Experts of a small language model: width 256, 7209 steps.
Below are experts of layer 2 (counted from 0) of a mixture-of-experts language model. Rows are named router (the router's row for the expert), gate (a neuron's input weights, with its number), up (a neuron's input weights, with its number), down (a neuron's output weights, with its number) and show model dimensions 0-255. Each number is 128 + 32 x the weight over its row's rms, rounded and kept within 0 to 255.
After each expert's rows: a language model's description of what the expert responds to. This comes from a sample of Wikipedia text that the model never trained on.

# expert 31
router [169  78 100  86  86 139 149 109  99 132 136 123  79 144 130  88  86 125 157 150 116 182 113  97  98 121 193  66  62 110 148 137 105 165  67 154 161 146 148 146 127 105 103 153 161  73 134 105 131 148 122 116 136 131  94 121 116 153 107  71 125 122  89 111  90 120 117 116 127 141  86 183 143  63 164 108 155 142 149 140 115 121 104 162 113  86 134  99  99 127 121 152 125 116 109 134 164  95 104 104 155 132  70 150 164 196 117 130 165 113 118  63 101 159  99 156 110 117 140 133 152 147 175 127 168 111  90 179  92 140 109  78 122 129  65 133 150  87  74  93 166 126 124 165 128 145 152  96 132  80 129 175 177 119 106 102 132 145 170 133 139 136 167 147 121 156 159 107 119  96 145  76 166  64 160 115 184 162 153 144 123 143  86  80 121 116  74 107 203 133 140 129 172 106 169  74  81  99 132 161 149  78 100 173 157 137 119 138 105 177 117 100 165 122  81  40 174 108 105  99  80 119 137  58 183  89  90 101 142 141 152 148 104 156 124 149 170 197 104  56 147 129 155 159  82 132  88 137 119 101 200 133  91 143 188 163]
gate1 [157  89 103  84 146 164  82 174 113  98 143  54 144 123  86  66 105 124 207 119 194  81 188 146 105 119 117 145 103 137 142 123 130 195  78 129 174 142 140 127 145  91 136 108 127 152 183 143 113 138 112 102 159  95 142 140 122 102 130 131  74  71 113 155  85 187 116 112  75 152 186 101 144 112 137  89 173  45 135 137 183 134 146 144  91 194 108 124  94 100 157 147 132 204 120 130 150 135 143 113 153 182 113  91 147  64 161 111  84 109 106  73 131 141  97  89 116 115 154 111 130 145 103 145 103 127  77 120 129 142 124  90 135 117 107 113 117  75 141 200  81 134 154 110 136 114 129 145 157 139 180 109  89 170 208  69 132  91 159 130 113 135  95 181 182 105 142  80 127 100 138 113 176  92 117 105 157 128 160  99 146 126 163  86 115 120  80 116 136  72 140 168 151 164 183 171 156  90 156  83 109 165 187  94 156 162 104 123 134 117 120 135 102 150 108 161 118 141 186  78  86 125 120  91  83 119 113 101 165 154 126  96 145 111  90 113 147  95 132  97  95 149 145 202 153 142 181 120 147 122 112 170 108 167 129  93]
up1 [148 110 163 130 101 135 139 152 134  55  85 114 196 184  89 150  53  89  93  62 115 125 107 126  72 150 138  88  74 157  62 158  94 147  90  59 102  82 157 118 104 142  51 123  74 196 162 160 132 150 163  83 129 108 138 115 111 199 170 163 133  79  94 154 175 110 117 158 116 109 138 132 132 183 123 125 148 164  51 138 109 168  86  88 136 146 125 119 130 143 173 142 192 120 103 155 143 118 131 165  91 145 119 164 135 176  89 106 175 169  91 136 125 116 119 106 142 127 152 177 150 124 158 130  74 111 126 173 140 129 129 155 184 168 148 172 138 144 119 121 142 113 117 163 103 112  95 176 133 129  77 117  93 136 183 159 170 138 167 138 190 119 119 154  89 152 123 150 111 121  75 142 104 139 138 186 114 118 115  76 119  91 113 197  65 112 134 137 110 136 202 146 149 126 129 166 110 155 122 151  94 130 140 143 158 127 143  79 160 121 117 213 119  96  88 123 149 112 144 120 140 130 138 115 134 165 119  63 156 137 132 105 145 103 117 188  83  87 128 123 130 192 125 130 129 170 184 137 138 135 189 175 133 167 145 156]
down1 [136 115 122 145  94 120 134  96 142 169  53  85 121 108  92 125 119 109 117 130 125 109 130 112 111  95 134 137  82  85 117 117 110 122 100 106 125 140 114 164 181 132 122 135 150 100 135 135 198  93  94 134 115  65 112 127 143 154  91 139  98 193 147 168 145 142  90 143 113 110 137 155  53  87  56 161  83 115  95 133 125 116  67 157 141 119  64 219 106 172  77  68 178  90 120 144 105 151  50  78  81 165  99 166 121 167 113 116  81 107 130 109 147 122 122 120  92  83 142 125 201  84 114 104 131 124 197 139 161 127 157 184 177 117 134 104 109 109 115  82 124 140 123 141 162  93 148 102 142 110 155 145 109 163 122  91 145 100 128 130 150 118 115 171 152 127 113  91  92 125 212 120 161 162 209 127  99 122  75 123 102 138  91 145 147  80  60 182 105 124 154 105 137  87 122  97 110 149 160 134 106 129 125  96  64 103 132  78 101  62 144 171 158 132 207 189 127 139 121 179 181 118 108 142  84 112 123 132 143 127 239 149 159 134 144 126 124 138 141 110 147 110 100 143  82 131 183 114 126 122 105 106 135 110 123 151]
Description: Hyphen bullet at the start of a line opening a list item, after headings or previous items, e.g. "- Title page".

# expert 19
router [181  59 142 109 101 135 160 183 126 111 134 110 126 119 143 113 121  99 177  78 147 151 128  97  82  45 148 119 113 107 154  94 135 119 164  66 167 125 159 184 169 100 115 102 184  90 129 140  55 106 137 100 121 117 110  93  83 188 168  77 115  58 122 139 124 110  92 136 122  88  90 116 129 117 159  96 126 138 170 120 103 118 195 172 148  90 152 164 103  71 140 107 114 161  99  80 141 128 140 150 111 150 121 106 160 129 113 115 164 106 154 110  93  79 133  99 113 143 155 160 112  88 159 124 153  98 145 169 124  88  79  90  86 183 124 170 152 103 123 133 152 119  95 134 186 150 147  94 122 116  84  73 151 107 148 168  72  90 153 145 170 133 142 127 103  92 126 121 144 141  74 123 203 161 116 106 103  77 126 120 145 159  80  71 124 108  78 115 173 135 136 171 204 121 129  85  93 113 115 149 122  76 168  94 161 188 145 150 140 157 108 109 179 148 110 131 160  89 165 185 141 180 121 138  95  57 164 109  96 103 157 120 100 166 195 139 119 119 102 112 157 118 166 153 143 126  73  93  96  90 202 169 102 114 129 127]
gate1 [218 192 127 212 119 207  65  91 116 118 187  65 123 119 110 125 155 180 113  93 150 127  85  92 130  62   8  72 142 135 159 170 112 108 100 133 147 138 133 123  93 121 118 153 156 156 133 159 120 137 114 119 181 109 130 151 121 154 177 150 145 154 134 155 143 150  98 148 111 130  70 164 102 184  94 158 148 149 120  93 108 175 142 126 112  74 119 117 105 145 161  45 179 127 153 101 137  90  84 103 100  73  94 102 140  92  77 119 178 112  93 150 129 142 191  97 136 128 125 110 132 128 121 121 160 131 121 103  84 177 147  89 123 178 131  77 145  96 181 150 140 125 167 175 171 108  99  97  89 107 135 124  99 142 165 147 153 109 140  98 120 156 112 132  96 101 116 134 135 151 109 164 170 130  73  96 179 162 140 114  88 124 127 176 116 180 121 149 118  72 140 122 102 112 142 128 129 158  82 136 110 147 145 115  83 166 155 116 124 112 167 146  77  85 106 127  97 119  94 121 150 127 107 102 106 104 186 140 139  62 145 118 120  72 193 139  62 106  79  79 142 171 104 109 149 126 162 132  97 118 155 128  89 111 107  90]
up1 [201 115 158 169 134 165 125 122  42 158 139 114 133 170 124  97 142 149 103 139 176  92 104 101 129  89  50  94 156 123 131 107  76 110 134 124 106 121 167  92 157 151 120 159 195 169 113 110 137 108 107 117 144  73 179 139 101 100  72 128 153  75 114 143 121 131 165 137 145 123  92 146 103 173  91 131 135 138 103 100 128 127 144 110 182  99 170 130 126 159  63  64 133 121 139 128 102  91 137 127 138 105 142 131 154 109  63 126  92  88 111  76  98 199 134 128  97 129 132 124 142  84 118 146 164 105 136 195  57 121 137 140 115 126  91  87 107 111 183 180 111 124 145  99 161 107 105 132 175 153 104 137 138 128 169 121 123  76 138 139 120 100  96 116 172 134 147 119 130 172 136 128 125 136 124   7 164 162 164 155  84 133 110 158 125 125 137 118 106  84 128 134 128 151 123 104 111 101 113  79  77 123 118 122 140 124 112 147  89 101 126  67 113 112  68 143 112  64 183  77  87 101 126 176 133  74 191 127 183  95  88  70 112  70 217 151 126  94  93 120  95 122 162 143 159  99  69  57 113 126 146 143 157 120 137 176]
down1 [ 97  68 139  73 145 108 135 126 114 153  89  99 104 154  90 116 132  95 142 129 107 105 129 142  34 126 140 123 158 169 166 135  74  80 116 168 118 166 156 150 116 157 128 132  89 133 117  79 109 157  95 159 113 125 158 115 122 127 113  81 184 136  96 108  44 129 108 128 151 179 129 118 160 125 100 133 156 116 137 135 137 143  99 137 192 122 137 160 111 121 158 141  69 103 191 121 119 143 165 106 130 165  76 187 102  99 159 151 128 129 150  48 133  80 144 183  45 153 137  99  80 138 106 146 163 171 134 180 137 122  60 171 170 192 135  96 130 156 132 129 141 151 170  86 179 119 121 108 168 187 124 132 150  84 185 148 100 136 119 152 198 140 175 122 118  96  76 113 109 152 153 129  77 162 130 167  94 150 140 108 101 170 126 140 128 100 143 142 104 163 126 166 163 130 121 149 126  97 140 115 126 123  94  85 148 139  92 143 159  69 119  75  91 111 171 111 206  67  61 108  92 136 149  74 151  86 160 138 147 137 140 120 142 188 118 149  53  91 106 119  46 128 111 112 120 132  78 149 148 140 170 145  88 180 127 140]
Description: Hyphens and short pieces after a capital in tables and lists, e.g. Marc-André, the t of Pts and Ltd, P- rankings.

# expert 63
router [126 132 183 166 170 141 139 167  71 112 156 204 114  72  71 103  89 118 122 162 174 107 113  60 117 125 116 139  56 136 149  70 195 123 128 133 130 100  68 112 105 120 151  92 128 162 149  86 113  74 108 133  89 177 151 175 145 126 118 155 138  86 131 161 177  86  94 125  93 158 162 153 139 129 135 146 158 155  91 117 152  82 140 149 123 129  74  81 122 172 182 141 150 128 147 155 207 116  99 140 123 143 136 161 113 162 128  88 124 172 118 140  63 168 132 112 160 152 104 148  89 150 127  92 142 129  85  96  61 165 179 103 171 125 166  99  94 182 199 171 104 136 133 133 172 119  93 106 150 125 134 106 140 179 159 169 114 118 146 164 111  54 185 111  82 106 104 159 165 147 167 159 154 146 153 111 134 107 134  81  98  87  74 150 142 117 135  80 154 100 205 121 101  94 103 165 127  67  85 139 131 149 154 108 162 134 140 117 177 117  83 153  94 140  91 121 122 181  86 181  76 114 128 145 137 103 121 138 125 132 121 141 130 116 207 100 105 104  97 177 156 122 101 127  90  74 109 112 118 137 124 127 159 153 169 170]
gate0 [166 169 171 133  77 165 146  73 102 115 133 139 108 111 169  86 136 118  75 103  96 156 107 121  93 113  85 136 137 161 156 148  98 105 111 170 139 141 156  98 141 119 150 105 165 112 103 158 134 107 108 148 144  65 166 142 130  84  57 125 129 195  99 155 148 155 178 115 124  75 173 139 109 131 131 108 102  32 158  95 178  88 104 160 126 131 112 128 127 154 102 154 128 131 115 143 108 158 159 141  48 136 109  93 136 119 188 123 127 140 193  84 119  95 128 147 111 110  79 181 154 138 132  85 149 151 128 116 128 106 130 171  83 177 134 107 120  84 160  95 211 196 115 117 108 153  65 103 163 100 128 165 147 157 155 137 123 148 175 155 106  98 167 159  72  83 117 107 190  80 138  87 152 138 142 139  87 132  89 115 103 118 165 152 146  63 132 109  58 186 170 153 108 105 140 151 122 142 160 143 166 111 142  89 147 178 152 146 182 117 105 116 115 125 100 133 114  34  84 112 154 115  65 147 116 151 142 194 134 120 145 121 115 110 113 149 107 157 118 114 149 110 103  76 106 133 157 184 141 160  30  68 149 116 130 108]
up0 [114  96 124 147 120  82  68 109 116 104 134  96 109 140 109 105 131 187 100 136 123 171 143 112 119  83 156  47 150 178 116 121  92  80  85 182 196 177 113  78 167 159 116 140 150 166 173 122 109 157  65 196  94 107 118 140 141  94 115 136 164 142 193 149 144  79 143  93 138  84 146  91 102 162 142 130 102 148 101 143 137 109 187 202 126 185  91 143 168 139 153  62 174  92 146 149 176 127 155 107  92 153 115 110  73  94  96 127 142 163 101  97 146 145 152 144 164 115 183 122 126  78 107  81 174  84  92 126 128 104 146 130  70 134 138 100 126 145 180 143 173 123 113 160  54 121 107 146 152  45 113 160 119 164 161 120 102 133 139  87  84 154 129  73  86 141 161 101 158 138 155 132  86 129 135 143 136 126  96 124 109 111 111 157 138 134 102 182  91 133 155 164 126 106 141 112  94 193  80 119  87 101 160 108 119  96 168 122 146 152 131 140 122  95 140 108 149  84 149 122 159 136 141  77 179  96 156 143 192 102 115 125  63 111 199 114 111 154 109  29 154 102 122 159 133 145 192 138 106 149 120  91 138 153 133 123]
down0 [149 156 120 163 118 160 149 116 152 140 116 121 157 147 187 139 103 108  88  92 140 146 144 125 197 159  97 187 122 119 239 161 156 138 153 108  94  68 136 160  96 114 153 162  73  89 136  68 119 110 129 124 183 146 127 144  97 127 145 222  94 116  89  85 120  70 123 174 170 124 133 127 131 173 144 160 175 135  99 134 185 123  36 121  86 128 132 106 140 172 180 176  84 124 139  60 102 134 132 159  73 143  89  99  65 139  81 176 146  86 122 142 127  88  74 158 147 165 114 120 155 181 149 133 111 144 120 156 143 150 105  66 168  50 134 158 135 103 166 106 116  93 134 123 153 129 132 117 125 121  86 124 107  71 123  83  98  87  93 137 132 113  84 126 148 128 102 134 101 138  90  95 102 145  99 108 143 120 120  89 177 110 101 148 116 187 192 100  97 109 128  96 161  88 141  78 109 142 130 133  65 178 134 136 117 126 166 145  99 100  99 188 139 102 132 166 153 152 100 111 101 110 102 120 128 158 193 155 108 117 177 102  98  83  69  97 169 119 158  82 116 134 133 172 115 102 130 129  98  98 171 146 100 154 102 122]
Description: The last letter "s" or "z" of words, chiefly plural s, as in Age-s, advantage-s, nurs-es, plus "burg", "ig" and "iz" pieces.

# expert 59
router [126 112 130 126  80 107 176 137 136 197 111 136 161 159 156 128 143 122 140  81 165 120 114  99 128 143 102 119  62 120 111 192 146 127 128  69 193 119 138 106 187 119 112 150 186 176 115 142  91 114 152 125 115  95 163 139 155 169 131 175 129 112  92 119 128  85 128 133 108 121 154 182 175 164 108 117  97 135 164 172 116 174 105 138 138 101 154 123 132 142 162 158 171 156  74 185  81  94  89  56 116 149 133 161 193  86  81  46  73  98 112  87 171 146 136 103 124 113 158  96 144 126 159  87 141 117 136 185 146  74 135 119 135 159 126  78 127  85 100  95  73 105 162 159 164 130 170 134  86 109 102 176 106  93  52 175 140 111  81 158 123 118 146 151 157 118 106 124 119 127 170  86  55 146 162 120 153 183 123 146 113  96 148  61 113  58 127 142 118 146  79 161 133  57 107  77 108 111 141 141 109  81 118 102 115 185  57  92  83 152 100 125 143 162  62 118 149  73 106 168 124  85 155 153 136 107 100 141 135 165 129  75 129 166 140 115 152 165 155 112 170 120 112 121 130 103 145 126  96 111  97  85 118 134 166 146]
gate1 [172 113 115 108 108 159  41 111 110  40 138 153 101  89 124 153 121 164  91 161 127 100 135 169 159 143 190 160 121 161  90  73  95 162  96 109 122 113 175 151 115  84 152 104  80 120 165 119 122 181 179 184  84  69 152 107  98  78 120 149  98 136 159 130 155 174 190 119 143 124 168  76 158 111 124  95 126 161 181 128 109 154 104 102 112  92 155  76 104 114 114  98 180 157 109 130 135  86 135 132 101 161 154 109 114 145 165 156 180 131 150  80 131 154 157 122 102 122 123 115  77 131 114 143 193 100 139 132 116  96 134 147 107 127  99 146 105 133 160 140 126 141 167 125 130 135 143  92 111 127 129 128 141 143 120 160 192 152 143 138 117  83 148 111 135 181 150 136  57 160 148 102 106 109 140 172 173 208 118  99 114 196 107 152  85 173 162 132  86 143  97 148 117 131 180 123 128 130 154 126  88 118 148 185 109 107  93 124 170 212 226 184  99 156 145 119 152 140 122 131 145 138 150 123 153 151 177 101 165 180 158 156 133 126  64 133  64 105 101 155 133 140 110  71 112  89 164 144 151 116 146 125 111 231 154  98]
up1 [134  82 114 151 154 101 134 141 155 163 143 145 112 157  80 146 163  66  63  84  67 121  37 152 125 114 132 167 151 129 145  60 131 130 148 140 184 141 151 120 177 127 113 144 105 174  50 148 130 123 144 147 117 126 114 162 109 129 183 113 118 148 145 157 152 115 143 159 121  83  96 144 110 188 156 154  80 119 114 136 137  83 191 126 117 145 102 172 157  93 160 164  84 178 168  67 112  99 138 141  99  87 129 148 120 111 109 168 114 166 121 140 165  99  93 167 135 127 116 109 110 118  92 122 137 179 119 117 191 162 181  79 161 148 164  94 181 116 153  93 179 142 121 127 127 134 145 115 127 191 105  34 157 168  82 145 147 130  93 148 105 150 133 112 149  57 128 146 137 120 145 174 140  91  94 117  90  46 126 161 133 105 158 147 102 121 100 140 144 157 141  83 119 152 113  88 123 128 183 105 147 142 112 163 135  78 146 130 119 130  26  78 136 110 148 114 136 126  92 120  92 103 176 160  83 103  85 215 101 119 147 105  77 138 122 133  99 120 125 139 155 106 129 185 102 140  54 107  87 145  92 187 106  98  91 153]
down1 [ 72 124 118 131 148 147 108 126 114 117 112 127 168  72  91 123  99 118 112 100 170 138 126 102  61 144 184 120 175 159  89 114 104 147 177 143 146 148 126 120 110 187  50  95 104 110 191 163  63 136 147 156 108 100 110 158  30 106 163 102 125  99 136 122 135 126 126 140  81 114 121 162 149 143 130 171 171  86 129 179 123 181 115 139 170  36 138 141 166  86 114 109  93 178 155  95  92 154 187  70  95  99 107  85 135  96 121 132 166 127 137 121  96 121 122  76 165 153 111 128 104  86  86 137 164 118 124  91 162 161 173 160 143 133 130 138 186 132 115 130 176 157 174 166 116  95 146 104 164 182 178 125 110 175 142 123 167 121 141 113 134 100 114 113 118 159  91  84 158  93  93 157 118  91  73  61 178 140 116 160 148 135  86 166  83 153 126 113  91 139 160  92 106 138 109 206 119 128 107 211 110 119  81 123 166 141 126 131 159 156 143 180 151 139  74 142 119 103  83 148 119 187  73 139 151 129  84 139 160 133 201 130  89  98  97 120 120 158 148 126 139 111 114  91 126 207 158 105 156  96 131 165 141 145 139 126]
Description: The pipe that opens a markdown table row after a line break, as in election results and sports tables, plus some list dashes.

# expert 61
router [143 107 132 139 190 160 139 117 108 160  98 120 180 136  98 123 150  84  80 115 139 159 135  88 142 105 111  67 123 163 108 135 149 132 159  57 125  61 108 190 160 146 110 135 112 166 145  84 156 133  90 112 165 137  74 103 142 175 109 112 168 160  78 111 112 107 169 171  70 129  97 190 175 178  70 200 155 102 127 135  83 152 110 155 139 102 176 129 148 116 199 118 150 120 140 152 107 134 114 200 145  50 127  94 136 150 143 173 145 126  87  79  55 125  94 114 116  25 124 122 104 120 171  99 123  99 127 161  68 124 133  74 102 164 142 114 138 113  81 122 165  82 105 155 143 112 133  97 134  87 150 180 100 171 119 161  90 155 118 152 181 168 137 135 134 108 158 150 128 151 154 114 111 115 127 155 137 126 129 171 136 121 191  83 116  98  88 164 151 128 103 124 182 145 152 105  96 100 152 130 166  94 100 107  72 137  66 129 105 154 111 137 123 115  65  89  92 132  78 121 140  98 143 110 120  69  78 142 162 154 145 108 181 132 153  83 115 152 162 132  90  72 103  71 159 152 161  90 118 134 120  95  91 169 156 118]
gate0 [ 75 151 191 183 159 162  83 113 115 123  95 144 110  64 109 101 162 123  73  95 106  73  95 116 129  91 149 161 133 129 176 149  78 101 112 176  95 184 129 167 137  93 106 113  99 113 139 154 165 160 228 140 103 119 128  90 161  95 129 117 106 164 140 104 127 136  92 138 120 112 116 105 124 138 100 147  86 125 143 126 107 119 162 120 191  95 125 133 140 116 160 162 128 154 109 131  89 111  76  97 111  96 150 101 119 169  34 111  92 132 166 182 161  95 126 176  90 142  82 123 142 122 136  81 155 124 155 185 172 225 143  92 135 121 143 122  77 143  94 100 100 126  49 114 108 144 128  89 119 100 102 102 144 173 128  90  99 185  90  98 148 108  90 145 121 162 151  91 152 158 138 126 125 162 124 128 201 150 118 131 122 131 153  92 107 118  92 143  75  69 139 126 106 145 135 150  65 128 149 141 128 131 111 118 174 114 174 149 138 130  92  84 164 145 110 123 194 222 153 141 176  97 129 129  91  97 157 180 132 135 163 108 156 134 101 116 169 150 133 138 206 107 157  64 196  78  95 111 132 146 109 153  80 114 122 136]
up0 [188 112 144 123 149 140 200  88 108 116 189 134 125 144 131 103 105 161 152 157 112 206 143 130 146 138 162 114 106  99  91 151  46 173 106 135 139  94 138 155 128 137 135 172 173 102 109 167 108 110 124 106 201 140 124  68 143 140 120 109 155 156 148 125 110 129 192 166 153 113 141 120  58  77 113  52  90 123 186 141  79 124 110 119 117 164 146 121 112  70 115 140 102 129  89  89 124 131 108 188 141  76 114 155  88 124  87 132 127  98 143 100  89 117 175  86  87 152 147 173 163 102 134 144  85 138 140 114 147 101 133  77 124 145 124 211 142 145  78 152 137  47 144 128 152 153 129 151 117 127 184 127 129 121 124 119 196 140 161 115  84 140 132 169 167 133  96 171 154 113 178 151 153 151 108 117 171 103  85 102 131 119 129 160 101 168 123  71 117 154 161 145 143 144 121 101 154 119  97 110 153 134  98 107 157 170 143 156 193 162 102 122  96 111 130  67 125  20 102 161 123  71 188 135  72 171 123  80 177 130 133 110 112 115  72 191 116 133 130 124  98  95 123 182 119 165 160 205 140 117 123  86 131 129 142 137]
down0 [122 139 118 164 138 173 127 141 136  61 102 104 104 116 167 161  78 123 122 132 111 125  86 150 167 144 170 143 144  95 156  91  92 116 142 140 119 149 110 121 148 146 124  93 167 101 164 121 146 159 114 134 142 115 151 137 151 185 161  97 143 160 122 135  85  86 109 122  84 117  72 156 118 157 125  91 155 110 146 140 136 109 179 113  79  93  99 116 212 160 194 133 157  89 180 108 131  99  88 160 158 146 129  62 127 136 143 139 157  95  65 113 143 161 119  89 155 116 135 101 131 157 103 110 192 101 111 177 166 170 189 138 123 126 142 233  93 131 161 120 103 140  94 165  95 107 153 162 123  93  89 105 126 150 128 105 137 122  75 131 186  87 141 139 106 153 102 106 154  94 126 142 127 174 108 121  72 100 138  99  33 136 111  95 187  87 133 107 123  38 118 176  90  82 184 166 142 115 164 144 100 148 130 122 122 178 145 112 173  67 160 137 118 175 140 180 182 197 114 158 164 120 116 120 149 141 115 133 145 153  70  89  92 168 118 139 121  61 136 130 148  98  83 151 155 106 144  49 105 120 165 142 157 132  60  89]
Description: Pipe characters dividing cells in Wikipedia tables, especially right after a year or name in the first column.

# expert 18
router [151 152 193 127 158  96 112 120 121  92 167 125 150 165 107 110 176 119 118  88 118 128 117 119 148 175 110 110 128 126 161 183 116 150  75  80 161  92  70 162 133 107 140 167 142 160 144 109 167  86 163 111 136 131 122  86 108 148 171 147 134  80  80 172  83  69 110 110 168 156  96 111  91 138 163 143  85 154 124 123  99 115 105 164 115 178 111 115  93 118 138 134 128  98 106 163  91 105 128 127 131 118 136 151 113 181  97 141  63 132 111  76 166 134 184 110 186 129 151  91 152 116  64  82 119 162 106 134 147 128 129  68  98 130 171 137 169 164 147  85 155  71  77 159 171 144  69 102  85 163 100  75 165  92 135 105 142 123 107 127  69 108 127 156  89 171 110  92 132 102 175 159  81 108 152 136 112 141 130 109 143 100  78 130 100 112 162  99 100 139 107 103 205 102  96 121 128 102 183 133 162 174 115 170 190 119 116  93 149 147 100 186 109 138 107  89  97 110  89  78 136  68 189  76 100 107 110  75 100 130 106 123 114  68 115 179 155  82  78 111  94  90  84 202  82  76 150 167 139 100 110 112 113  88 154 114]
gate0 [135 108 118  93  81 152 120  83  46 106 166 150 113 124 121 113 121 145  34  95 178 141 158 122 100 168 140 139  94 110 120  60 182 140 147 216 104 129  95 125 154 179 128  96 141  84  92 105  95  80 130  86 146 124 194  88 121 174 125 103  72 111 173 146  92 145 126 113  89 127 121 119 137 146 116 141 107 146 132 131 122  86 148 184 116  81 115 152 103  89  85 115 131  63  61 117 127  83 135 138 139 122 100 127  80 142 110  79  78 114 162 115  47 129 128  49 146 118 164  99 114  75 110 105 158 107 145  62 112 178 178 104 153 102  84 109 140 117 203  82 153 126 126 102 162 109  99 141 117 125 180 124 169 180 181 139 107 174 143  64  99 167 137 117 115 120 150 102  81 132 185  70  94 133 128 153 124 171 128 105 110  60  77 203 133 109  59 139 145 128 132 148 138 156 131 167 142 161 175  77 127 133 145 114 183 131 113 108 123 146 129 173  70  96 153 106 157 102 150 132 132 164 123  80 135 122 111 131  87 125 104 112 133 143 164 116 129 140 123 161 127  79 136  98 143 104  85 128 141 138 159 119 182 121  94 148]
up0 [152 103 146 143  85 182 123 118  72 108 178  86  96 168 136 105 179 209  97 126 199 104 150 189 116 202 168 145  86 171 127 101 168 124 173 108 135 145  69 109 149  89  66  93 114 116  71  71 112 138 155 163 137  78 122  99 125 134  95 127 148 101 135 110 140  81  71 179 112 123 107  97 111 144 111 161 134 125  91 120  72  92 144 148 138 113 159 119 186 132  94 127 103 134  72 101 103 107 149  94 138 134  55 144 119 151 110 145 113  91 111 119 167 109 115 136 149 174 172 126  89  83 137 125 162 159 124 136 164 130 169 129 128  65 140 132 110  66 152 120 145 100 117  83 173  87 102 144 111  75 169 108 107 130 161 162 122 133  88  29 171 170 141 156  93 148 176  97 131 118 135 137 119 153 136 156 172 128 100 175 156  97  88 170 133  99 127 136 171 121 134 101 142 106 132  98 127 195 142 102 159 127 133  99 116 122 107  91 151 207 109  53  83 143 153 174 183 133  88 151 162 196 176  79 135 140 130 131 103 125 139 102  70 100 114 134  90 111 106 133  89 108 136 162 207 117 132 131 138 123 121 119 140  75 107 127]
down0 [159 101 126 110 159 137 165 130  89 129 132 151 186 104 146 174  57 140 132 109  71 107 126 161 102 133 110  67  92 122 102 121 163  21 165 162 191  69 126 134 116 136 154 126 133 105  87 121 113 182 128 167  70 108 140 131 120  43 129 156  99 105  92  91 113 178 131  99 140 187 137 171 142 124 105  58 124 155  94 121 134 139 117 172 160 160 102  90 149 108 149 102 107 122 100 128 125 156 127 129 175 126 149 141 125 128  59 181  84 188  98  80 151 125 145 177  90 171 152  79 140  58 126 106 105 124 157  98 151 112 159 131 112 121 135 155 133 123 186 105 153 173 121 103 123  94 127  94  59 127 102 145 108 147 102 140 127 122  95 134  93 163 169 134 206 143 105 144 153 137  74 149 137 131 109 102 114 113 151 125 119  87 180 176 104 113 203 131 153 158 113 158 114 134  42 139 124 153 206  95  76 166 123 106  94 158  92 162 102 131 158  35 103 133 202 165 133 113 108 127 107 104 151 117 109  95 144  93 127 111 138  71 128  66 135 127 106 135 143  86  92 131 160 100 140 120 147 112 123  89 145 138 113 171 108 169]
Description: Middle syllables of foreign personal names in lists and tables, like Baladitya, Salvatore, Malvade, Saldaña; also plural s.

# expert 57
router [132  74 159 124 126 119 185 164  98  98 162 129 120 107  69 108 139 111 140  99 150  64 144 123 104 160 184 131 156 109  73 104 146 117 175 155 172 179 105  82  91 116 159 166  89  99  55  70 147 171  81 176 124 138 151 127 113 125 140 168  55 122 140 119 160 129 113 188 145 160 116 147 178 193  97 159 117 143 121 137 133 137 179 110  94 192 138  94 158 134 144 157 102 149  92  82 159 151 124 115 177 165 107  87  85 102 153 133 105  99 112 123  90 174 109 143 164 189  85 108  83  96  82 114 131 128 104 115 163 158 117 168 148  92 142  97 121 126 133 179  76 154  86 150 121 141 108 101 131 155 174  55 171 168 163 130  95 191 130 136  85 139  71 106  71 164 187 157 116 161 181 145 101 102 137 105 120 169 193 109  74 139 134 123 157 136 121 117  94 136  92 157  80 165 150 128 120 157  68 132 136 158 136 132 134 101 165 137 131 140 136 150 109 128  82 175 155 149  98 141  95 155 128 127 133 182  81 146 119 206 176  83  98 141 140  95  77 108 151 198 130 133 128 156 101 105 164  92 118 106 128  70 157  92 117 118]
gate0 [ 76 135  96 113 136 111 112 171  93 162 175 173 123 174 132 159  91 128 185 223 144 101  61  97 153 141 173 116 151 122 144  82 107 124 205 119 146 127 184 148 103 108 146  68 115 183 119 109 157  78 160 110  72 115 158 135 167  82  93  73 116 142 120 157 107  73 103 114 141 101 184 142 134 136 151 112  84 154 128 125 136 127 142 155 184  72 165 205 158 140 144  91 128 115 129 104 121 111 136 135 178  76 157  72 133 167 120 168  53 136 178 120 112 122 147 204  97 106 137 155 156 164 149 123 113 116 135  97 143 118 137 164 152 117 132 134  86 138 196 201  83 120 110 111  70 100 152 114 135  91 142 166 181 146 140 139  99  95 192 157 161 152 145 162 130 141 128 141 174 159 151 102 110 107 112 174 167  91 113 139 202 140 112 152 119 148 139 133 119 129 138 120 164 106 100 146 123 161 140 179 103 181  98 164 118 178 174 171 154 108  80 111 120 159 113 156  99 143  90 140 111 116  97 194  77  70 175 120 133  82 113 110  91  90 153 106  91 117 105 126 126 195 113 137 158  60 115 135 125 101 117 108 129  96 132 110]
up0 [107 128 161 164  93 104 150 166 144 196 139 122 106 146 127 125  46 120 174 169 153 106 115 114 165 150  54 181 148 123 139  79 137 119 127 108 151 165 103  93 107 114 160 131  79 165  80 138 139  68 182 116 105 153 126 139 166 107 153  74 115 153 169  85 147  68 131 158 116 114 165 158 156 184 142 114 103 175 131  79 121 132 159 171 164 110 165  80 165 145 146  92 105 130 165 126 168  89 137 157 129  94 161 117 105 155  55  91 134  95  93 116 111 116 137 106  94  95 204 131 156 142 127 154 156  99 114 101 165  69 134 151 120 102 122 116  96 136 188 158 118  86 134 130 112 113  98 117 170 164 142 154 182  96 129 107 193 162 138 162 168 156 138 125 121 114 121 182  72 126 173 136 112 121 117 165 188 172  49 148 174 182 167 147  85 102 138 123 188 155 148 134 142 125  84  93 148 150  76 158 117 179 121 152 143 115 213 173 103  72 143 110 166 145 129 137 199  86  90 162  84 143 105 167 176 126 163 175 129 124 139 129  95 133 106 144 100  80 105 141 126 179 141 129 157 110  89 153 151 144 126  86 110 138 145 182]
down0 [156  84 129 109 104 152  95 100 134  96 126 110 116 144 126  74 105 158 131 134 101 102 112 124 155 113 133 115  95  77 133 130 101 153 172  89 129 112 179 145 139 128  65 151 232  61 143  55 168 119  85  93 162 158 116 119 113 103 137 168 127 125 165  97 117 106 177 154 135 170 111  76  69  94 155 102 159  91 169 145 103 125 107 121 156 129 115 168 113 185 124 126  98 120 121 122 182 163 121  84 124  88 130  62  73 131 166 160 167 160 162 176 175  76 105 114 120 171 133 106 165 155 179 142 159 116 105 121  39 127 153 131 120 155 118 171  89 118 103  94 174 121 169 116 162 113 109  91  59 109 145  46 138 127 102 143 126 111  67 118  91 137 154 144 121 117 129 105 124 181  64 130 121 113 116  85  36 171 117  86  68 102 104 158  88 110  83 143  99 104 149 107 132 152 105 117 141 156 129 144 167 110  78 130  96  40 112 138 136 144 153 129 150  99 146 126 138 151 167 105 112  62  98 131 150 139 137 158 133 123 199 145 116 163 118 146 150 134 116 157 121 146 189 112 148 137 194  81 116 121 198 106 166 154 132 152]
Description: Final word pieces before punctuation or "and", especially "ine", "es", "one", "ies", as in cyste-ine, bus-ine-ss, Wal-es, cop-ies.